python train.py --d_shared_expert=0 --router_score="softmax" --steps=4507
Below are experts of layer 6 (counted from 0) of a mixture-of-experts language model. Rows are named router (the router's row for the expert), up (a neuron's input weights, with its number) and show model dimensions 64-127. Each number is 128 + 24 x the weight over its row's rms, rounded and kept within 0 to 255.
After each expert's rows: a language model's description of what the expert responds to. This comes from a sample of Wikipedia text that the model never trained on.

# expert 29
router [128 100 107 105 129 168 155 151 127 108  96 146 169 126 112 136 110 143 121 105 129 138 137 106 171  73 150 197 128 156  95 142 107  87 117 130 172 144 110 169 115 130 165 157 114 162 112 112 127 132  79 121 122 146 129 101 135 141 126  97 120 114 116 104]
up0 [112 119 142 141 140 136 166 144  58 112  86 158 127 108 100 153 118  80 109 186 157 121 144  89  76 126  98 147 120 174 106 116 141 127 122 108 147  84 125 136 136 114 161 188 125 133 114 165 126 123 119  91 171 141 140 133  84 148 117 135 152 101 133 102]
up1 [126 113 153 125  63 136 147 147  95 188 128 126 137 104 126 123 129 137 118 128 129 125 108 136 129  84  91 132 135 106 165 175 155 125 131 113 161 181 126 120 151 135 143 156 142 107 131 126 120 116  80 164 152 137 118 156  69 159 112 120 136 139  73 153]
up2 [122 134 103 116  98 139 142 146 131 154 139 167 169 135 102 158 119 158  84  75 101 179 135 196 213 126 131 149 117 168 163 147 131 132  96 137 145 126 138 139 119  85 123 144 111 107 153 107 127 111  52 106 106 126 132 137 168 117 137 123 100 124  81 132]
Description: Dates: months, years

# expert 23
router [120 171 117 176 113 143  95 138 152  86 163  86 111 144 161 150 118 164 129 127 119 134 132 142 123 113  81 151  88  92 149 125 166 104 109 152 108 124  87 137 150 111 150 141 120 138 158 106 110 157 111 106 124 109 134 127 137 106 128  71 107 161 165 116]
up0 [158 148  91 119 125 108 129  77  88 108 126 135 130 143 135 165 166 118 159 120  96 138 176 154 127 119 112 141 140 134 108 160 100 141 164 171  92 103 118 134  58 142 158 126 140 118 157  55 159 137 134  95 134 115 129  99 124 116 116 152 130  96 132 165]
up1 [147 131 128 148  99 112 171 145 140 124  69 115 120 144 170 133 121 132 124 121 123 165 104 130  96 151 123  77 155 124 124 142 122 163 132 177  74 137 111 172  94  93 125  94 151  73 133 112 120 152 105 135 144 109 125 113 129 103 124 142 148 109 146 170]
up2 [ 95 175 115  98 149 145 128  90  97 126 140 130 171 133 106 136 181 120 145  87  85 108 102 149  82 166 157 140 162 152 111 131 144 127 131 133 181 111 109 119 149 116 113 157  64 150  74 132 131 179  93 107 157 159 133 142 152 130 155 145 146 122 118 143]
Description: Taxonomic and foreign endings

# expert 16
router [135 121 108 126 135 103 133 179 169  89 149  80 120 117 132 172 172 101 125 151 157 146 141 134  91 113  43 173 109 107 106 108 114 125 158 138 111 106 121 143 108 149 100 136 128 115 116 155 129 178 118 118  96  90  98 118 134 143 161 155  94 129 113 135]
up0 [117 120 139 150 141 118 134 109 163 101 113 104 147 147 143 136 129 127 171 109 126 120 118  86 137 174 135 133 108 114 142 108  95 110 147 120 165 151  84 130 147 135 153 103 143 128 158 147 134 157 133 147 107 112  75  66 168 109  98 112 150 182 142 170]
up1 [139 131 146 129 142 145 152 111  97 165 112 135 120 132 147 133 142 140 129 151 148 106 105 135 137 153 179 109 140 113 136 111 149 146 131 153 129 107  78 113 159 151 116 135 111 123 119 126 111 148 147 147 146 143 149 119 137 164 110 105 157  98 118 146]
up2 [102 132 144 144 129 135 140 144  74 107 147 123 140 117 134  99 101 152 118 141 135 128 117 115 131 105 139  81  92 137 135 132 166 107 101 129 120 136 154 133 114 127 137 110 143 154 154  85 182 134 156 142 159 131 100 134 100 171 122 135 126 161 156 128]
Description: Institution name heads

# expert 15
router [124 137 115 146 116 178 165 125 148 163 104 158 113 124 116 140 111 126 144 109 133 145 156 123 137 138 121 118 142  85 131 169 141 114  79 130 134 154 133 131 165  82 102 144 139 124 113  95 102  99 146 190 119 137 139 147 141 102  99 130 109 117 107 163]
up0 [166 125 151 146 141 174  96  87 138 111 127 164 112 162 100 130  99 126 135 145 155 125  67 120 156 127 135  78 177 165 136 106  97 123 141 132 139 117 126 107 121 159 122  96 148 119 147 133 174 121  82 140 151 113  62 154 140 113 127 142 189  85 117 146]
up1 [144 116 116 139 118 105  96 162 127 109 138 138 122 140 110 108 135 135 139 126 130 112 151 113 116 128 126 173 170 127  78  88 114 159 154 112 121 149 141 119 130 130 147  95 170 110  96 113 143 165 124 114 128 148 136 167 159 143 121 152 142 127 126 141]
up2 [162  75 111 142 131 169 117 155  85 179 154 128 151 132 161 134 140 141 137 139 128 115 149 129  90 129 137 141 111 153 144 144 152 165 103 131 139 108  96 140 147 113  96 115 108 159 124 136  85 137 109 161 168 149 150 149 121 134  95 125 157 134 127 106]
Description: Units, abbreviations, table words

# expert 31
router [130 126  94 151  95 134 115 152 109  85 112 124 106 130 137 114 134 115 123 129 125 155 131 122 162 107 130 161  93 156 161 158 182 127 159 107 137 104 107 115 140 111 150 149 132 144 173 114 130 152 125 120 118 149 117 170 132 148 105 109 143 132 152 141]
up0 [124 101 127 127 126 106 118 134 107 134 117 109 123 134 144  87 170 131 118 105 117 104 131 129 139 121 103 185 121 119 139 113 147 184 161 120 131 140 107 118 140 115 150 183 151 112 163 140 118 151 118 129 121 104 116 133 100  64 109 147 179 144 113  87]
up1 [152 118 153 174 153 105 120  85 124  87 160 154 132  92 148 153 102 197  99 168 127 146 115 127 135 155 141  98 130 104 134 132 124 165 107 111 150 148 146 152 126 159 121 128 121 116 111 109 129 127 123 141 146 178 123 132  77 123 104 154 132 114 179 131]
up2 [144  89 143 104  85 141 198 108 151  96 136  80 132 165 120 121 142 129 142  80 108 132  82 141 128 119 125 174 132 127  79 142  96 132 113 158 125 128 117 171 101 124 144 137 126 124 152 141 111 101  95  63 120 161 116 136 115 117 124 142 150 112 125  92]
Description: Numbers and word completions

# expert 11
router [145 147 131 127 111 105 111 133 139 152 118 124 172 119  92 139 142  99 135 125 129 179 113 108 131 169  95 165 125  95 134 138 109 163 131 134 121 145 157 162 147 149 117  83 167  95 107 140 162 135 139 141 152 136 149 131 207  96 173 159 107 107  99 123]
up0 [151 120 113 146  98 122 131 130 124 108 169 143  98 125 103  74 132 112 104 106 185 130 149 177 166 162 125 108 165 162 142 130 150 108 135  93 140 147  91 144 114 156 130 157 127 111 150 148 116 147 118 139  99 124 130 138 146 154 157 150 114 168 139 103]
up1 [131 135 123 137 140 160 137 141 160 175 156 113 134 163 164 122 115 116 154 124 112  99 127 166 133 122 127 117  95 132 113 142 112 160 115 114 135 155 116 133 118 129 151 180 139  95  91 127 135 115 128 121 133 138 176 126 115 127 100 130 155 102 176  88]
up2 [137 120 116 131 135 149 111 120  95 131 164 162 130  86 147 109 130 167 149 142 125 160 120 146 135 119 138 171 104  90 123 118 165 130 118 131 109 128 146 134 111 104 105 127 108 117  71 140  94 124 142 103 135 103  92 171 108 169 143 141 173 118 164  98]
Description: Mid-word suffix pieces

# expert 22
router [156 109  96 151 134 165 114 173 164 146 115 108 122 123 143 120 147 145  96 102 128 124 148 106 127 159  96 143 117  65 129 155 109 157 149 121 125 151 140 143 107 134 129 130 142 134 148  88 135 112 115 150 114 134 154 106 150 104 145 129 109 127 125 128]
up0 [124 187 144 181 128 101 141 128 163 102 169  71 118 131 126 123 145 121 163 111 143 130 126 100 107 120  91 149 117 118 109 116 125 161 117 140 141 140 131 103 128  86 153 113 112  73  78 159 102 176 132 129 133 153 107 110 165 134 156 106 112 124 110 159]
up1 [ 92 141 149 133 163 118  70 147 104 145 161 129 122 110 131 126 100 130 157  96 136 133 150 163 149 144  69 109 150  91 160 107 142 109 133 141 162 143 165  97  76 140 159 150 100 118 122 147 120 147 152 131 138 101 131 134  98 159 157 139 150 157 125 118]
up2 [135 154 152 119  82 122 125 146 103 102 119  99 144 144 159 136 145  98 130 119 143 141 110 196 159 135  97 113 103 124 113 137 126  78 111 116 140 132 148 183 150 134 119  93 151 139  95 159 101 147 164 153 134 100 172 134 142 119 103 145 117 156 156 130]
Description: Numbers and foreign scripts

# expert 10
router [135 144 162 104 115 113  99  98 135  98 158 108 147 143 114 125 118 109 131 143 104 112 127 119  99 132  82 144 154  90 103 120 113 115 148  92  82 124 159 153 168 131 129  94 111 125 110 105 117 181 136 130  60 104 120 145 151 136 169 128 139 126 142 121]
up0 [146 135 144 129 115 129 116 115 101  99 148 167 118 150 170 114 116 125 122 121  82 110  75 127 114 127 139  85 118 152 116 158 116 131 112 112  77 137 130 101 126 162 147 121  83 150 144 139 110 120 120 179  54 131 107 110 183 133 126 118 191  93 139 123]
up1 [137 142 109 127 126 135 190 119 115 162 112 135  95 141 141 148 134  84 129 133 109 170 137 146  95 150 148 155 153 156 115 145 139 101 112 138 147 127 113 125 153 109 118 138  91 146 185 111 124 115 130 133 108 140 113 141  82 117 112 120 104 122 129 145]
up2 [100 161  71  75  79 159 156 113 128 153 131 107 109 171 141 141  85 131 122 150 129 125 167 156  95 100 107 152 150 139 170  92 170 123 132 105 127 144  97 135 153 117 118 161 160 117 129 135 151 127 125 152 138 137 151  84  93 122 143 176 102 140 154 148]
Description: Name-ending word pieces

# expert 6
router [111 113 133  90 132 105 135 152 106 127 123 123 143  97 106 151 119 103 135 142 142 138 157 119 116  90 129 150 139  88 157 124 112 109 157 150 169 117 141 113 105  83 116 146 108 119 149 126 120 165 153 122 172 156 113 112 169 110 145 142  66 173 117 119]
up0 [ 93 101 138  97 123 141 109 125 118  98 153 145 152 162 127 105 136 134 115 108 130 118 149 126 114 127 117 151 113 122 146 115 119 121 145 133 156 102 114 170 124 120 102 143 117 104  57 114 125 115 174 149 145  76 131 127 153 115 174 148 129 112 140 118]
up1 [109 121 112 109 151 168 136  99 169 107 136 150  83 126 166 117 155 134 111 136 136 128  95 119 122 105 138  90 136 141 105 149 165  91 160 129 124 141 103  93 162 132  93 130 158 143 127 133 142 132 129 124 123 144 164 140 127 150 140 105 112 147 140 133]
up2 [136 110 145 129 148 122 130  85 109 101 134 122 131  50 165 142  88 151 140 144 136 153 141  84 175 145 168 125 135  34 148 123 134 157 134 117 183 110 103 127  92 136 142 108  76 139 168 105 117 131 125 122 143 106 100 134 158 149 138 134 128 116 150 125]
Description: Political and social vocabulary

# expert 28
router [137 159 111 112 141 135 139 139  91 144 111 100 141 128  99 129 132  93  81  86 112 135 125 148 113  90 161  96 111 138 151 128 148 165 170 154 133 116 136 123  90 145 120 126 113 104 130 116 156 132 116 109 162 152 143 162 100 124 118 140 137 139 120 139]
up0 [149 104 125 124 126 109 118 159 150 105 158 128 140 129 133 123 154 113 136 181 127 160 140 156 109 113  71 159 149  95  96 165 125 127 126 117 101 141 162 149 126 184 131 120 132 112 112 140 119 155 119 135 121 108  95 124 144 143 155 138 124 102 141 116]
up1 [118 142 126  84 177  75 146 113  93 139 111 136 122 108 108 120  96 131 134 154 109 128 122 149 150  96 139 136 144 121 126  97 159 137 131 122  99 129 105 146 138 120 105 123 151 141 132 164 159 125 126 112 136 135 115 142 100 126  87 149 135 156  95 111]
up2 [139 131 108 148 124 132 140 115 153 156 110 114 121 195 150 103  71 135  82 125 155  83 145  98 103 176 123 147 159 110  73 111 125  83 129 144 172 137 148 114 138 115  99  81 131  83 115 131 106 105 142 143  88 139 120 156 145  99 144 113 130 117 130 130]
Description: Common prose nouns

# expert 8
router [112 129 112 125 102 145 130 130 178 139 116  96 116 133 151 147 124 144 108 107 154 120 125 141 123 147  76 150 150 121 131 126 123 155 131 114 102 165 118 139 160 139 139 106 136 140 128 108  79 152 154 153  92 119 121  97 156 124 136 108  74 128 142 123]
up0 [ 77 142  89 111  77 105 103 144 139 128 139 127 109 161 147 119 141 158 147 136 110 102 110 118 128 141 102  96 113 124 159  95 148 129 150 119 137 116 113 110 137 129 128 147 101 125 147 145 105 126 108 136 167 127 140 162 169 145 137  87  79 178 190 153]
up1 [142 166 170 119 110 151 166 122  64 124 127 132 132 128 117 138 137  99 121 106 100 122 103 176 135 121 124 128 124 129 140 133 175 185 158 122 134 120 135 139  89 142 201 119 146 101 134 147 131  96  99 126 142 133 133 116  86 112 103 102 106 119 111 149]
up2 [108 171 158  96 117 210  80 107 121 137 141 136 136 119 154 178 124 164  91 113  84 154 160 128 139 116  93  70 151 114 123 160 141 134  93 137 124 152 106 134 121 126 126 130 151 143 138 117 136 126 168 106 144  85  66  87 143  74 106 147  98 135 124 156]
Description: Number fragments, coordinates

# expert 19
router [145 139 109 112 138 138 122 141 155 172 109 132 174 129 130 139 130 150 127 143 133 110 130 110 108 144 105 115 123  56 108 154 119 146 101  96 114 164 170 138 108 132 134 111 120 122 127  81 143 143  88 184 123 145 160  86 124 116 111 150 115 148 120 144]
up0 [ 80 150  83 129 122  91 145 133 102 166 145 152 121 158 144 135  99 135 155 126 111 125 131 108 123 199 111  84 122 116 125 125 140 114 184 113 149 111 136 111  73 105 123 152 109 155 133  97 103 143 119 153 155 168 139 100 128  92 177 139 138 125  73 102]
up1 [157 112  87 124 125 113 141 136  96 169 144 140  92 127 167  82 134 121 131 119 184 115 129 135 141 131 165 109  84 154 117 130 120 125 137  91 106 121 138 125 125 115 112 115 173 150 127 103 142  89 124 125 158 123 152 135  79 152 151 141 169 111 128 105]
up2 [119 131 144 156 102 105 102 152 126 122 158 140  98 115 140 149 122 137 163 133 173 126 124 136 157 127  89 107 106 117 109 137 147 126 157 118 141 138 127 117 141 129 134 218 161  86 108 145 156 107 144 132 140 139 144  91 105 127 171 121 128 155 131 148]
Description: Tables, names, LaTeX